config.toml
n_layer = 10
n_experts = 128
norm_place = "pre"
positions = "rope"
qk_norm = false
tie_embeddings = false
init_std_down = 0.0
lr_mult_o = 0.997
decay_fraction = 0.609
batch_tokens = 65536
train_tokens = 538400000
Below are experts of layer 3 (counted from 0) of a mixture-of-experts language model. Rows are named router (the router's row for the expert), down (a neuron's output weights, with its number) and show model dimensions 0-255. Each number is 128 + 32 x the weight over its row's rms, rounded and kept within 0 to 255. Numbers have three digits each.
After each expert's rows: a language model's description of what the expert responds to. This comes from a sample of Wikipedia text that the model never trained on.

# expert 0
router:091082126112114108127143168089097082046160089127149099148057173096154188121111137087187122123179180117127114147113117131174097155121170145134134167061131156135116158142138113157144118069150151149166120071116125091126132210096159142142079122096139109103089157146103159121171129123172094106155125133108091099090146148081106123127100173162078143121087076150110098157137137048117135176113090154168123121164195146177102200122160175180173097182131062133145190169123129166113091126117089108110117105130109192109171045133116178075105120124120159136092172087113155163132140115133101124108176134119080098081146151134137138126105147117137098128118134153121121174125178099095136102122152146175160186077111038143084144124117122087177110107192137106128155169113075131159088104118125
down3:123124084130098149122191145088142116048124173156095141107135090098115144125080143108123139165126188144132148187100154133187148138102172100131143070071110145127122098107151134069102101064149028119158143103124148178185147105123159115159108116130130134144083157166129094146154055129126196184174117118130156102137124156109064181065141132177167093158115105101149213128117121158129136161104160128163149087164119167120127121182119118215132203116117078134137170119089110127094144147151067089098120080169192139124127158073112095122146176160136153137139074099101092147113134133128128098136148119139118099103096190143084127097153138147116091150089115121196110223127120174128119116142107084137094136124129166137145152144085178113094116161131136118077078098152092096089165125094088
down4:137103097094105122094140135101148116115085116151136092148127144079088195148143149088158088107138160140087117081130139143144107128103103156135169142127169186128100069115091129107124097165131228136100106140152120100184121099103099070081084113170180143126115161180150177053126190123109133156212173165127098118156126174111080186124132147111121120126117122090121158174116158138126113092115108136142162131134154137136037143138156073141132107077152200096171080134149126143162086154194120158150099068139137113147159112229185125161134198121099090070149138135089063141123155086130123076123132113069092143101177169141108132188070135133161139120154166138140126150100090149088123150121175120141083142119101122134146106094145076152119118122181090148084109130136134056140099165140101
down5:181170074109134129155073159156128140128178086199172134117067116118145110156173088088167191089184114128098086133109100157127165157159132110063149130100166165094123133167101096172115100114179160145065077099155102135130109151149129121045099117129118090073153226149060156108153117068108146152085159114156108126116097075086120079135121142177150097174053114108180165065079146142120154122132153095176088151105160153168108110118146132172113118138137191085130096083129129073143114106137181141114095101118128141144072126174112125129097143105126078181156158142118113143189122113142081137149138075093095157169157123152122149124147131180104175122101155130090135150146190139101121152083105121193115138102154123093104118111157146171126164136108062171164103141149127112119122187120101
What it handles: Colons in infobox lists. Colons and dashes after labels or years in list and infobox lines, plus degree and minute signs in coordinates, such as "Country:", "2010:", "13°".

# expert 22
router:100061134153102136124172117111101085079163108126175104152101170093121100189103091096146073158129178136122106110123115117106093161090118134143111195120124144150100137158085108172098180049135094140131157120137092131126122164129146186156111125119113105107086212114092097106151134111188121093127183136111072101075115121092038082149147118192095165135098108142105086182151153133138170101161111100166143168132126140157134163139153121103141140136109110175148121139067159116185084189115126132110182143099055199114129088117146143090128130056121125189109102116043163179118162139157134116133119206150093098117124130142146139067153115097132090150129149159117177140114164113135134163106135179105181152088129129152105068132221142107140150121159128120169139142146131143062137121079170
down0:103080097127139146150110124138072158112182130127072108088166097143154138087135160128150089107157112093079108101169085200117170152150152124072116121107108088100096141141128128124175142090087140078122149208116108112082107096164114151156145128126088153090081214138147119095128147112080082100106149159152108156167149147160113093163117101142151103156085120119150122099130164071133137121129110067179093099125072094166107174134115087167119122165179171124122178119074196134161147175195092092062109101097130074115106100120199152121141125124106102133124074114111135162103145165120159109113109096119118070135123149116109166120152169161120205128135148157156205124136138164084114160181094164243084149108133106132107180137100166122128180121112087180106107189133128101162143132166120
down1:166156104126092080118102091168148118148131129099124098172069147123142098156115117104126122167108049171087177132061131103099109123167164149095135145096115097150135113166143182123116177141058177143171124182182154146073109132157109149146130061113121158162045203116104117149095158110171113125124121131129094158106136116119127122160157150138108105110102136129116103082186126113144178081104109114104126191107168128090116086125158125095087125125136123075087068145068188106091067167140167172124114147122126180125186195141100131159100173097112133175140109094082034194089126107141216110115149110103162093204112162185145111139148129109119164169136090105152123127163163157152138153105101132151182102109135123078062109125115094149162136155144125138159081138128143182089120143108108
down2:071104167109122157202181127081136123116103140090094121134137122132124123143165121141132120086155164130109127146152126090147157072144103193120124165107161192163110090165097172157147117185130107200133125173094128125189171149097160157155158147140140120105100083082112109090150136167118167129095077093086125108156119160093104042127153117112097093176147174126149129120151145182183089129047104124156090068090106219074149132098141167152093063064155111122127152155093132108092123103161115155102109129115108099207101130172105108161147096120110119142120135137140156096071122134149126112219146115147101148132077121100129145159150151145167093085121129090133184128121178097106153205104187157139095162137075116132113124127134092088154104086182149101210101092098124099136095120143097
What it handles: Foreign-name consonant pieces. Consonant pieces inside foreign proper names, often after K, V or G, as in Hapoel Kfar Saba, Đorđe, Dziwoki.

# expert 55
router:082099177107132199138158136143097153073171092152116097116114159113079188160102119140139065107126169136122117136043141108123145128124147084157124136126095185131058176122127114159105181075109062137176110161128098084105094129126147109134134121103136127119124169091130059101165193105186111102164135127122084111099104088079120114138116160127093142128122091108175146190150097108122151106167127127164118135186161118194062149133146154113154147140078123167125152184075080138188079176128103145115185130071109157130130125128146157092150097085177160171110104105106137150108160108138074152156144125112120073110165179141124166135178145087170108177169126139068154120132180084133128118084149146121154129085087080166059090105170143140184131146124149090111200175135071127099164136099128
down0:101104122193114109128165129128134166163163199097119116218180164135144097077132083069154113191168157182152091150137107099152105096101138119133083139083137124111184071138122137154106106177124163133070103088019093109087147173110138125164128115150142145158079122133188058134133200098053110164097103083111114132137088140121127140137111079131162091218132144053115141142121155092115115140108110111066174114119135226125148122155113173143142094151115108180154186130111204123124119055123156110124152117133153140095156135120152134142191102103077109111133125098094156140129104145131097144121128129134119136156063154112147179129082107130136095127150091108158050158138124124144096179103131113124100139120184159132141126149120100132158142144132087144111141107112149088136075129164195
down1:111112100130138133098122144128105109151154133207116139087143101179152150076152140088122064121165117101123133167115117123087137147138136105161165148155113137113125184106100112138102132083186079151096083097147140213110146146053154115074080094199110202105161109104167169148175097070136146185079022147115142121135112116112077175117113169144174095080104107077148160067094105116139134151106145140149137168172104093085128120091167159140170132145158125114125135166146179137110129133103132099147150147130169150149126080143120146179133154249142159115132121134144130143140064108072104121138150160098164141153111136146106081132106114132106122068146138116133132126110127057195100136177142096152075150132115131139132138149139110109102124037146158212144103119092137134109066122084182
down2:155072068132119122124118139061134095131140149097188094120126126133116162128120091167146132078133089123130123170051111128059065103113127160105143110134124124132162088072112181126180099157143111171156110129152185133154124100084138119103138151107127095114110169148139155121122132140107170087102127151137137112148065150128169150093169121074132122098159148107139092163166142117101185067148193103119155116194074099110168134110104063130133174041158175117216125193136110105115155158137101130160136188112136161144156155173161115117140136184123151134116180139149138124167133112074057125062089116134148163116147159084192135145066149052120134157170123128146120139134107079106169066126103104059099080128115174106141118125118116142096141146070100168097108137131175154157176146204109
What it handles: Single consonant pieces. Lone consonant pieces inside names and technical words, mostly t, ch, b, c, such as Mix-t-ape, Radio-ch-romic.

# expert 40
router:040113119073081125127171135106090116158244106144144138162137151110138131171098086117150104153126147116149082170114118092116156185134137123131073118093059118153073138135143113159123162108136080143114091109117144107115142127132156133159125145098124107119107135119106101125203165108141130076134153143138124098101146146104116093172071138127131144129068067174156111191115137074123132134115139151118173158143179122162111105205131141160139146168146146106093155143123152103188123135111100077132150104085134142050206091099120152092093132093181130183111107101082157135153137166096104130172168145102131123097149112203122135094166123066167105148131178189037127163146172096101122127125143143082157133108055112144101105107193168127157126184131183036103111154143128098133121174101120
down0:129088143135108158045122155165111168144150123115078133123070145066183130167115193136131131115140101074111121123168082100163132090102140139094154151109113126087069111091179162136107157141142143102068193129134142137127148191103146191118176124167145128111140166171150148101127130102114130153088139061104145140177161165114104102182136132194109166154096087124109076135164127066100156163151103113128145073150124125130158089117077154066044128102125175126141149118121140082120150148154115078110107181087099132095113181115067113193122132162120089179165121089063145090108147064124100149146200141135143116134124108146141117072167110114080099092138157148180147081122131107131179135105152153093082143157156165140111113097131123142077142111142187125092114176167177151169104183065168
down1:183048169128153123140129098138087108142064117159122081071103129088112105106107122124132203141117097155164203146080189151156130090122122102168149162126156141093148081150225178124086108089143169158149144176159131171140127144088116085114161134137118116092116170179094108125105181089071128081152148060092120112048113157123112128095200124149140074103095093177092108130119111105110106123131130140114061139141157188132156091112116130153095075118105138166138139164116147088156125107114195090155076084131175120135153124077181158090162192158151109086141095097119110126162150129092184128129143146137100138150146061161165133123129098150168133101125140113180074149160174114129103154128128118129149100155102178126204090144109169123117143086171113122147058141090115102097149177138140
down2:167135137124068082131118121139121099129127105129125095130122112127110183147110174131103136094092134092174154193109123106115091048171133151167142117164154134133118148110105058150121103072172134159101154159127169154087138121120129107153121101142162127105089087165141170138055137157159130076152132085131201145156184110138178123166102126144127185124173128086160142101199172158158130053119191123176149107199068149113081198142112104156133161144139073137129139177125113137125116168108089155139165145137132076159136136128104079161126043130100150124120126155146103165127158117129061115165080134138086179070123093091182142176124138109120053178083062030124126122151108130102070118105126083154110139170140082180139157088132139118164115136116121099131131102166076124162081144137112
What it handles: Superlatives and quantities. Superlative est endings and words like most, best, largest, known, plus % and thousands, as in harvest, fewest, reinvestment.

# expert 18
router:132115125088102125132207176131119128092170106187187086158094153100124136168115088090121117148192173120138071137121147073124104121097141121144099162090116214171050128145131111130128150163133106134111095056128090063096146145098131182140082144117165095124094198129074094127113112121188098057150169155080112131071083123097103054153108123168137181120126127157174079141189117117142116136125095101162109125146147192150167140192143203111156101175128072122160142145099114113146087142114086120099108143085090126105090140125073168121114131079103135149129124132042168168087148160110139162126124145097100136088137137136139191128159111156131068132154163170128189125117156153136151209133134189120167160103139115125117103157199136081140120121126133142138173136149118122133114140087149
down0:120131168120068141127130162135128158094164153115104136127145106118145099158113120165172189153158139123160059147088130116152110230126140092109105102108153135134181052130124106133135157117127152093184102151135078124153070130170108151100141080134161079142098089130206126166092082054179165184162150185135161111147073175113178177071150122104103081090091087131118125133111111079113100167117163134099157098131120123118077135142066102050102143124115167120126097127064164148104136152133095052128154152210098116155128161123130124159125191159106165105153127134072132117162208183111079124101098107228167085115092161141141118124118138096107143141153101128145116139159118133151077125169079077118116169124106195154162135102113129130104159123142116164128143101128136130096102085139141
down1:166147116070153094152088142134112136131141150153071163149193100083124115174141130121062190107101031120109121130191114151097108125114140100138123133152163157157178095117095136180130097134132094140126135095106158148149129150181170143138121122164107116170093147086110149108165128058156092082094173160092129138052148164178127152138194198146157187106109139105114092107150111158131080127120131087101117143101092078098127088138148155124133093099176040085157161137137110103208121131125116154108128093146109074158155133113155096133160097161137143236154165103073163132152129109121119149099102103090132123148146111146124095148104108116121096123100169142120113142148110129126119188080102115163100190184133127159159161152075109136114074063093136218104134150173128138180090090074112
down2:136164140108079157135115136127133177145156145107134154102093140141120168151166085126122099128127090140123144141136139130102124115236131086160139128123171119082148109131193129139174149109109116060147156120132134106159138103144207127120145105101119124110118052028129111121159077102223146055106151074110164112169080164108126097150172097148160099045104127124144130064195152127118167224119148108115162103146097105168131157147095130094157124169169128135140124066152142135082109119128129145062088070156166161101102159089137080110105107100110150145107104175095150086173136112138151111138134104153127128194110152142089154175099149104100111121154188154097142180096047124133113126098102094095186132087133076186149153088092137152114133113148103208153115133133171144111139124134115
What it handles: Name-initial syllables. Capitalized first syllables of personal and place names, often Indian or foreign, as in "Prajapati", "Neelakanda", "Satie", "Arxos".

# expert 4
router:127118143107093144144167176116126114134165121133196104142084144032112170178122146112180094155152182092148059114141109056118067099140184134136072145120111122169139131144096080144120154127071099146128142122093123059091136144101104163141107128160142136076066156131069117080117132097164072091147142154131090106117067117113122068204105129152139142089085134141175048146127123142168147115189117147150134152121162146137141165150143135134142060121088162096161195176140145179137115124107118136151176126077055203073140104132112129133104123103168149163108137120129107184079133117084115163149137201075109125130174120107125159140151082092138155135147131156118150175131124121116194130113142180057168134086102074170129113156176163065153119151148155117094135154096119107105109128122141
down0:136146152135125124102148108157143097136107157174153109125127116211084172099145081154152110110172166150091178132124123155112102108117144142104073135074141137104111107132112175187154108147179198129168169098116139165153119089038138108144096166178184141115073091175116142114171139198102056074099111176110113126169056138184106133146102082135138116095096126199156117139119194127173122141128145105141163125128093117111137140177077142159105105156114112123161139092136132124146093112156124142079105131092124071172190113105132096111143128110104130071068149114120158191125189107145095131140086118102088071138096086158125115137074157161147137106109086155061109087128083140140127149175137125121109145169172161146104126180104163175100132144127093115153061094079163138128135221088077
down1:104100103146101095113134122106072159126077135122164150130172162082123183105150166107148177183076138113086181174118117100123118085157152138168132109084182153187144152110112155170085077109135190109148136117134149138084134048126128117086137141131109158148148115136143149115185067111136105062101072151133093096164157137119161135131123103092090129083117162131104148067086140121081132140101125061141174112101121111136137148191160085169075129148128157078165078135156157184105135156158166123141131111163114109087130141183117149119131156081096115106114191102134082124109160179135174152175131108139103113058128133176042028150187116085118153125167121135158151185150132166106153083100174140139075109134099130140136194168153149092087154170074160113099163139172130134103109115100092
down2:131110149201156133112171073119071129130044149148118132134138239106060115137128126149169073105133087063111084155075143139153118141130182174119111104055117115161197114123162068059189107119094148166122128070101145108127119110168128105182129131147115104144086050142156148158142134069160147104121109173103130105116105123127145076125132081139174084163181132124116147134131153112122175115132132146165091097131123107114112077177136145129215155121138132107173079102094142110119153121162123113151049132149106131124181112139097107156151125120198124146094134112138149147135134032081110181127136109165158094119091109167128139139142073109145123106134119133100136075111133156122122181125127156170133154141148101139204153087175086131083117136128140139105202062150145139173124148126171
What it handles: Verb-opening word pieces. First piece of a multi-piece verb or noun, often in plot summaries after he/his/to, such as dem(ands), conv(inces), prot(est).

# expert 49
router:094097133112106132141153125142069118064136115154155114143130160101094179174084145091149104159143153074185090121071100063093088120100123091157110159120139182110060116183057127168060182073107096137166135141126120139145126130125128184127114178126145082109088186086063140100153185133169103096178190093134119116104135121088122127114099175145106189111107136152175130136123129115104129142149084110155117179132150153106108110156127153115149100121092133150169234134119096150113107198124075097193135094091106128111175128135104137059102137109137126135157144123134144174084131169122112142154161154128065114108145118118231127154123154111155119129170121130103161147089161119114132166081208113144164130090159099147109152129171135061132102111219120117149149135120103075085133157126163
down0:138109156100069182111117122166098108179106173133099127080162119161059119118070102108161117092150057119128139106147088133130144136170147125120089143066104178074139130150094116090169153106134119096136064143131151058145194130157158132131068119158094116202155100106081108140092111120085137174100109156067156166142086124119154172178119164152191139102159168103144146102098147134132079122116140087129128152158106109133116120104118152081155104160121099181134165131108126129142134143097186087143131137187082174097160195096125189128116185205106157094101116119201111077070124090139100173079140127090143126116193118134154069079140160122115158152076128169085176154146126142109105133130140131140111149142135108106162097184134111116104151162138173168131110076144125130165177088176048
down1:151138112101061157108106122118110123132124126090108123111142150173127137141149129142099089123202111157139097173130035102129065121126206172118122135082175132033095154115116136132135100129110044097141123173175153151093144148145105134110156127173113066083121138109149137158180110115068120146100120109090002129112147141196103132182141103141207160161137109125124123108107134122100135127128137101124127195175118094124111148127119171116142110162138147123106181169185183138124158152125102112149110191138136138082106124115116197102139088165158127089053111086165123122141147073101078152088154136147087178094131063174155129170125147117117156068140099073178144161147140135085053156150098151142152129121138177114161172125115167099089093134084141094169179115115137146123130152121145
down2:180170190106128120140107121098150129089074142096107116113110190151117137139143140109116177138133156126060107101119139169110102103209133156201176147116174086137107098133188128119100097118126212122131093099128155112126108063107145118097135155138132145158123146149161141030058130163133056135179168127127151094087100154108072088110097165126148109240103154132124109121116146188177118137215165165116141097143124137166099147091120143112126177144121100155131091152100083157222127142130165161089105141091137083131076080159131121142142117165111150068149120129126138167157065147125156096116140054141087150090129114138115143146082162146093123174090142166099108120150161144107102183089104131093156135092160115061093113069131122148095116121123129142101107120161140148189092119121154
What it handles: LaTeX and math prose. LaTeX symbols like \, _, $, frac{, and word beginnings in math or technical prose, such as pro-of, fin-ite.

# expert 46
router:111099173104082162157170137114092111086151089173178118146075172097105166148096095097157080160135173118184102147098136079110088152092165094155102165093093169153082160148099106138138153102117073154167101108100129081113149142105154180149105189112148077095077182108082093085163166095165101084139184154115105092132094098108087093158080157149109171121099093151161096149158148113139160140193098134181147167148146173141121154171133183141161090153095107140187154141099114137154103162094095069146149111107097157112148114119104143093108131086118144157113110115067162186085134157105082167162147171094086103090153146157161166106170088094170078168143169145098162139101162117102156129099145165157155156091103078140113097163194162091158125162179148085097167172097102105091132153100138
down0:119135103145129123161097173094155118152131067132101120111154106133128104107113126119114160165116135117177176184113069144092118157123136131106122130080149143122156112059098126086162128157103111141151104153156143174124158114122088106164158128145112202169110167146192072158114112134098096124140077129108153071127214089112135060107147105149105220077143135150144129176043138128103117133109121090150133104174146153106148101120100170134125117124114149140114143102207161141148122079134146107118085073092161102120059161098081139164116148182127141055145130122141108171135111072122123117105135124154130145162103160169114114147136136139127083193061231145050122076133126101103181182163089168105145105091112087092092141117134145136100091144095186092122175142185167159090149202156133
down1:099165067139130178087089155134140192121120114103123127092114173112132101119124175154099141122160081158160157172140067132079161143163151117186177120112089140138148127158080125121169130124154088075104128173176081110111180140125127112152127056105173155133110118122111085155115129152059145128149086154120150165141136053115092165126116133084098124067147166122164177061066086120116128072161152100088063118124131144149169151118063107123093137154108126173140121082137147073138109156129173098170119159075136119101096108129152103102149185116125149164107149127110125152139137099140166122145114124139170139154206158147131116084126142147109116157108242143114138096130121182194111100122112178110098105100090134093170082122083138112150200051139111137115139121127118136182175135051201
down2:131108128109137113147137119155172155119139160106141122150159136143172088066118071147153111111173084148125095091079122145147120184128137144109097126152147197144106119151105153166116085116110064080072141092120188082066190091093121137139180137138150116169138124180110166113079111080174139169080086118135117148118124154113103177108104172082182102151134168101181118105163124149116147098109078125081123117131101106090110150124123099115165116146165095171104085121131083155093127129134119090066108142116140082138080158183153107162074179099060080136121107121209188162119152143179152157129138146090159113134154143183132096154118089074118187109194128104130089172170112145169145189065164193147107113117137098156126132078078146177143175195098145173131098141116138069116128084117101
What it handles: Capitalized name beginnings. Opening capital syllable of place and personal names, often in tables or after of, such as Portalegre, Al-, Bar-, St.

# expert 52
router:139131116107058156171137176120068123079146133164166087138103158135125124150120160133169117120165139092171121143136115085129087125128121087176124145133081159127084148109082096180102137093108120152147103122068130132061134133119143149177114177130154154099095142152150154089132172116145064097152152125101134128081062114125139025195116109123130180088059125169137117119150161133141127125128118167137166159156144126161131119161164128117110069123101118113145106168159125121130047145100099136175138071119104176100161132138130151124125071095190153113083117118129176155069166142081053151149143153057072106122207134184152202151129060120128121137157134141125142124110149131086168078140159209077118158131093137132115064126142147136158093118129183140049138152083075126123123145087165
down0:179122131143135101111132219097099115164094126134104083123155114107124222082123116159152128159122133188111111156046144102174105168146171118152073130087119069118149126108156133084158111139093160133139178118169134108117113059143155127167129170106121099153157126101153158069143127101147157116126139087158155145197133170088156113136152141135181083103156083103079129097197124147108170120164077131115097132131133122195154137162160084119146122119197146149145154171122100089131155174151151090174069171073121124121150099124148176113086170075118160143130130136152119152165150118102190079161089101163128116164130122090055154145174097169106108118125112151162086106109097123124100121132058148121122045088092096171134085085128125119148080211151114064109088096129106131086156092148125
down1:108132109146138080119179132133129127138150167139106136142150189172162086196132172056100108177089174152120113112122107173132114116088081172148163101174087124089129117145138087176139172119174109088154129152112131112120131141136136126108078143083133081130169115114149125151223115111182120094156131143143165136119080144146099162093111128134120163129161129075084166088128148091092153200049079055124144116209131115123112094126153109182127161119107116089169141104140069125159160191141127039136118139149164133109140168142146148179089120102123114169116100083177134058127123078114159118166143093146109145122103153132152107157133129146157071156166190148082046061096108138158156136137163087160127119117172118077085118126155155077108102143071107155063186109104113140110098110158127
down2:095145130135169120138174090139132171166173087056097125116151204144119151092138084147110114176104017112132120104135125104105094126044094062109095086063104119122147133139084142111074133123134187143136142150155081143135150118121171123103171145152113089154184107093108129141102129137125165143162149093196104091184135062177107135087171082117090154164153163092096107145134123108124166149144128074099114148133067147109119220133139119129126145133122165166127200097101073149109159117144143103101147176146140145137112145156149113150128158106159136120170120112165149109158124076135121142104116093166164172108135134137090090123132140165146140153146126152081043146178142047133170153094127102166140127112144148122153092068132186062140094104118092172135152149201142096122138040163132
What it handles: Media and performance nouns. Nouns for creative works and performance in music, film and TV articles, such as film, album, episode, actor, producers.

# expert 9
router:104126140129090123121163183099142122125139126155142139130103160113127115189123144097159128193155152090129090139088153044120098142123181146183099127111080144175142140104066132144074137155055111129146140124122111035093142156079129172135108149161102118099127117129108120095131134096133103076130152165122130109136121129130128131107115161143105134072093129141174091180143148122150193143122085147137155182135169167200108164141107146156136092143100110166126131156119121182144137163146125175199161109123057170104127079078109142100094159096194137149132111109126150143108149142085092159135133255091087080095165132158134145102139076126132080124151148141138129165134168088060132103103141160082151138102086133104043115141135149128154094150124166084035151151087128078124172159050132
down0:085114142150149160159137120132127179106090127162103141133174071108147082140137107105128127165090115102128137113139039107106141188139118160138081065110126100188077147117180156162126124162099112066155079167132143157172087178142129100140116138132139130108130114127111097123180116094074145100143137160131139127147096222148111119145133194180128167098147160114115159112119076109114205108130146124181123074115089064060188115114113128145138083133142219142086177133148084132144138122177141105189169190097127154182115117070077120093177134126151117145075137167113171130113125142123093078139043132136120159165134175076154154098099184096114083118131081183146160132161155098095174083177119135120106116135142165087144100097150147131093143105122108126186169094120099090105094118114087
down1:120115119152121109135174034162099108110161169097095154102101139104152140201062165147082100079114147157106149170121189111139111138105098136118200142149131109089116224161137136096133096091123046125152180113132130111141105127115126129140091118125171113105076074145105202175115099139112128145165176178146137131129142175163116050111040210099134086147115133136131139196095061123104156123146099155131088133131139096150148099121149156128130125115095154103120135147116129085069169121150148138113176162099089080118112154089093099109117097185125090131116189140153161157194118139142195113090098161144119105090178111188128133115174134151162146148070112099068128160104155096211145122175135169139081132159117170120120092117119139105096093120147145125126140117088146076122107181116118
down2:120087113147144118091151164138106120174154101111196133158130127121132159167132150125072144188137157055131186124109113096069147112142089162090103045138125090200092091118087089174112164193104112075151072176161103081100144111151120101153184096112137172140184179130119107198087139101121103124085146130141132104181203175133090083151180129148092125165114112091122170127179119087060166116109088066059147102063099079127132126111148127148173111180150090156110144128131142131154138100174118155129093100165088135127178133060164140150162131141130130153186155136113159106084074155133152122121101116129126125121179103097126177117111047091131155128121152129169163083117113140111164152163135121113095161163126081129126140139203074096147099126142158112142130081130133151110145172108087
What it handles: Past-tense action verbs. Past-tense verbs and their endings after a subject or to/was, in narrative prose, such as took, announced, searched, lost.

# expert 37
router:066094120138131135107141142127118101091152141156181130143125142107090183158086148111162119142128146089212112107110126069116143107148138099165115146085128194142095121173074100167108152131109125101166116144134118115104113147058149165140088136110142131121113182051091056108172189099168127126127178174133130111116130105112121157120045162133103208042122122132192131131133145119086205153102101128163153138127153155123082139120182178117126066111083128165192173176136084141132120163084101066163139100091060125113141109157102155119092085086127182154134108138093160159119130148078096116160201146135109099131158137190201142159158130109171161152164131154070176132090143104114108129116152130100170131121062130136108107119142146047134126118167130141147158127115105102060145127144145
down0:199123106142138119169117156100112069164100151115128129186149181142150122148094131133149170097104087114023115081125142111130137095093146149185125176119115079162187145132098127181141135096081131138090151080136130117137144143117152085130130159089127072132096068153106145213133109070095103107139141161110110151176125106126071131146142123148131105184117170195148089125127147161072079164158138079108136104189194179127094091130158149190082161143093180166148115136139142143137138139101149127140098122078109161147066142112114111130109100126128108124077142148156131097150078129157085100135092052142141109153100152153164124075075124160168166121086116164143108094103143092159181123122199136105118048140125146165151070142132118199124187170095105168071109128164115083106139124097168
down1:198169129131115093106156129156079089141101152130110147136164128127102063114120123110122060098097177198149133145105138123102138170140110120076118156112043112130125076183140163147170128121128126100154160102159125119072171143130135101032109146185063075107170159148175166092133094049124153173139126113126135140166138163153098194146156150127082138144138115170101097079131132134102138106113090178119112121096186091122112169109129139148118077163159198117125110102157161124172126115151173203130121145142098100140175128159117134129058135114084138156116085113099181109137113137154139145135104118069081156123131140147060086158114094204096147081065102127168104149147110111175135138065131118182157173147114162104132106167121071100138123130126127097076106124135125158204195154080134
down2:117135103178124072076179125093129093079150121146100066137088126184063150138124095159125104191085158174182142115111095104145139204127117154114125103159128123121168092136079151162068131107109121178097132158144144140166128146178142099065151102143132118161164151099152085137031130102143161111086098154118058143127074144162086154158146112135150127139135129107139126089099145116164188071155137103092134140067145097089164118162141127139137138102158153114148073141136123200083138131117101098195107163102108105116149113155110136190100115108137133166185157093178067164105097181109122147111127172129096167159145056126092144123094166045177170075120109130187129120139043142070128131120145140130098124115129100155183151126138143124184151142152134181125153114161106097111145118177065
What it handles: Biology and science stems. Mid-word Latinate pieces in species descriptions and science text, such as dens-ely, er-ect, -idae, species, mm.

# expert 25
router:082115134123116159118159157121137088082152057144151123117123151116060116169123119113151075107108157077143124122117114124106119204094150110120135134090111148133065128119095104148153143061108084157123094054144089118121138148136144158155118135105163094113059149091128105116165173129147111128159145157088119103085122109110092135164147144167114158097094111218146095175096177102190135140136121145136180176154140151191165132173130121160147118131121139162194149184084099131159124152107091118124125067140140200097136135137137130128059160093137124187137124099145149152101220136098077151132129143106144051101192159150132136100160070103164147168134175143088108154121152100111152098064168100159158137047096116132063098120168147133172143164147201053128168099114118114075142138111169
down0:099222169061098117118129107117152201110143080155140116100157154139130119106220135090156123139092081160151119099174156161084140151122114077069168132097129123139089137194096130071130062123157149110142130118101128182133118129145162164063095102164106105116055178139080124144127139107140116110143138117099113040110133082131135128082098159098167165165110106123176137149092107161146164096166138121149100154116129124088099090102127142069175145183174157087120079162144133120179116122132175115075143119165097122164107066153068117125167109129139083095106174143171119121119139157109084103109118084141143158159155136133148073091103145112133130149155179111088174140115154100099108109144075109187125112158148151127130152133156178151112162132137117154168166113228133172132124022128153
down1:111104131123129172091132117135140103091126150130124131109161110044188093143176114115120104153161071069151066158112177200098144146183153046123068120164174116114107144145080156113124168113103174142134125082124153127129059181183124144163104090101077191138031126122107093088144120178136168125159143186152077161182103140062117142189111120102099079113182145133089117104111160143104099117166150121150131108060132073164153097088146128119118131102150121124125147126172117171123160172105158157121143128094129089098116085180095126157120137164098076142128182169114144115112141052208121088141153072140119119083077158181137137101152127109115118185089104129121152104145127109157142148118129138077103099128172149196166111135101141109106122181149125189130164139117170146082133122146114
down2:100139164154141144183120154128089109205052096140130128158123167139175073125108132181102143123111175171125120154123130140126147139171143086135112140164140125156115068109120119093098122125085099195115109181108144087118150162107140175147131126129127139141125082127094124088086128122082154146148128101079087130144107131143027114099115126084178173168158146112127073138107173144171134194142213113119141115146140097076111062138120110084100160169167109113090131072139091078159137168081194075119108142138160162146087125180159138105126125127135128182152162059177145140138066123101116138093076179107132143108141072092117078077126169128111153041143142148191135168117144073200129119084135098106120139102118140162109142117103148133150150078152138212134059156153134164138141134090144
What it handles: Ordinals and sequence words. Ordinal suffixes after numbers, like 11th and 22nd, and sequence or time words such as first, second, last, years, later.

# expert 42
router:132111161091073160141129156089088134111150104118133136137116175108092132142084139129134110217144146075159108141103139129163103128116145111149106160082124168133078126140103137134113135131128144132143151100135105115135156158093166131170102132130137090127133117115137101074171160140148087067118154149103117114152102114124112111130128171133114155123106124125177080179161137108131185190117071147147184204239166156193115132180173155135111098172058102170140094186114066131107138147118142100179163096114115129111121108099134160112094127091121195124127129123119148166086177171111045133127144179121094032113148100194169105076129141150131081137157187128108169118088132078130153134097126154147131141057070138098103119136130124114124063168145154093028136131076111097150194161086135
down0:114126111095084081122161098130107139114121094169140126129170159113133118136157129105110086085104081126132104156051096112116123098152150116126178146126168176110119112169123077119158121117096112116114135142061153094088115151101204145157114112054094162116122136103135142115163132200102154176120168122104125163098182055176135099160150196118092168108197212128133154131088123117134109175194111149188118061105074140131158150207109144147168154093163147122105165133135181145109133153079138165152138172161104056104117103082100122137123154181132127116115141156123122088111088077114170140147085087160120144142150128170150162138151093158141148133155140055073037115112106169078138092088138108091149115115125099146090143140134154128181176055130159139147186094079094112171142149128099
down1:149160076215127140109083111134165113128151100097148099095165134128104162159083144053109150150131116142117137139105131116137167110109090074222134099148094133058201127113151156131159117150091134144119120133162118159057103087087156137138135069161146150152124101112119103112074150149120142171162101122185088127133161131087150099121124082130111183168188206090112132108163148114116153134091117099128130124116160158091084123082107116123072120149086112190112104114129088157077102154146111068134128081179150158128130136174164075168107183220166090154143120148098152167151096096155136151093115108177095137130098156137076107090143101134155162131124109169126063094153139123112116096187117140139086094087147117127182140120101085194172119103108212093107190095172177139124140167109127
down2:152088176104067171103171140090116150086179167156124163100137078102112115112150122166125140063130122107163172149172140169150134138142076124152055143135098158117106141121169145101105092112174106107072097114161152204127123140143103133135111168116091126107127050115168167124190133145142075154104181162070122125151122122145146147154090171193117103101172082064152166095100191143131133073133101111174123170111139109135195129125117145120100145139112123133092133140104080150168077112139115124128116137138122172161105101122079194105159130131135167172128134166112139082076135134121108148020111062139118091159134154131105163095163140158159093134141149083126079130119130117109165143198116139054111187093114143144158179120083142160106060072162106127113125183059122125117145092195125
What it handles: Passive main verbs. Past participles and main verbs after "was", "were" or a subject, as in "was played", "was held", "served", "released", "built".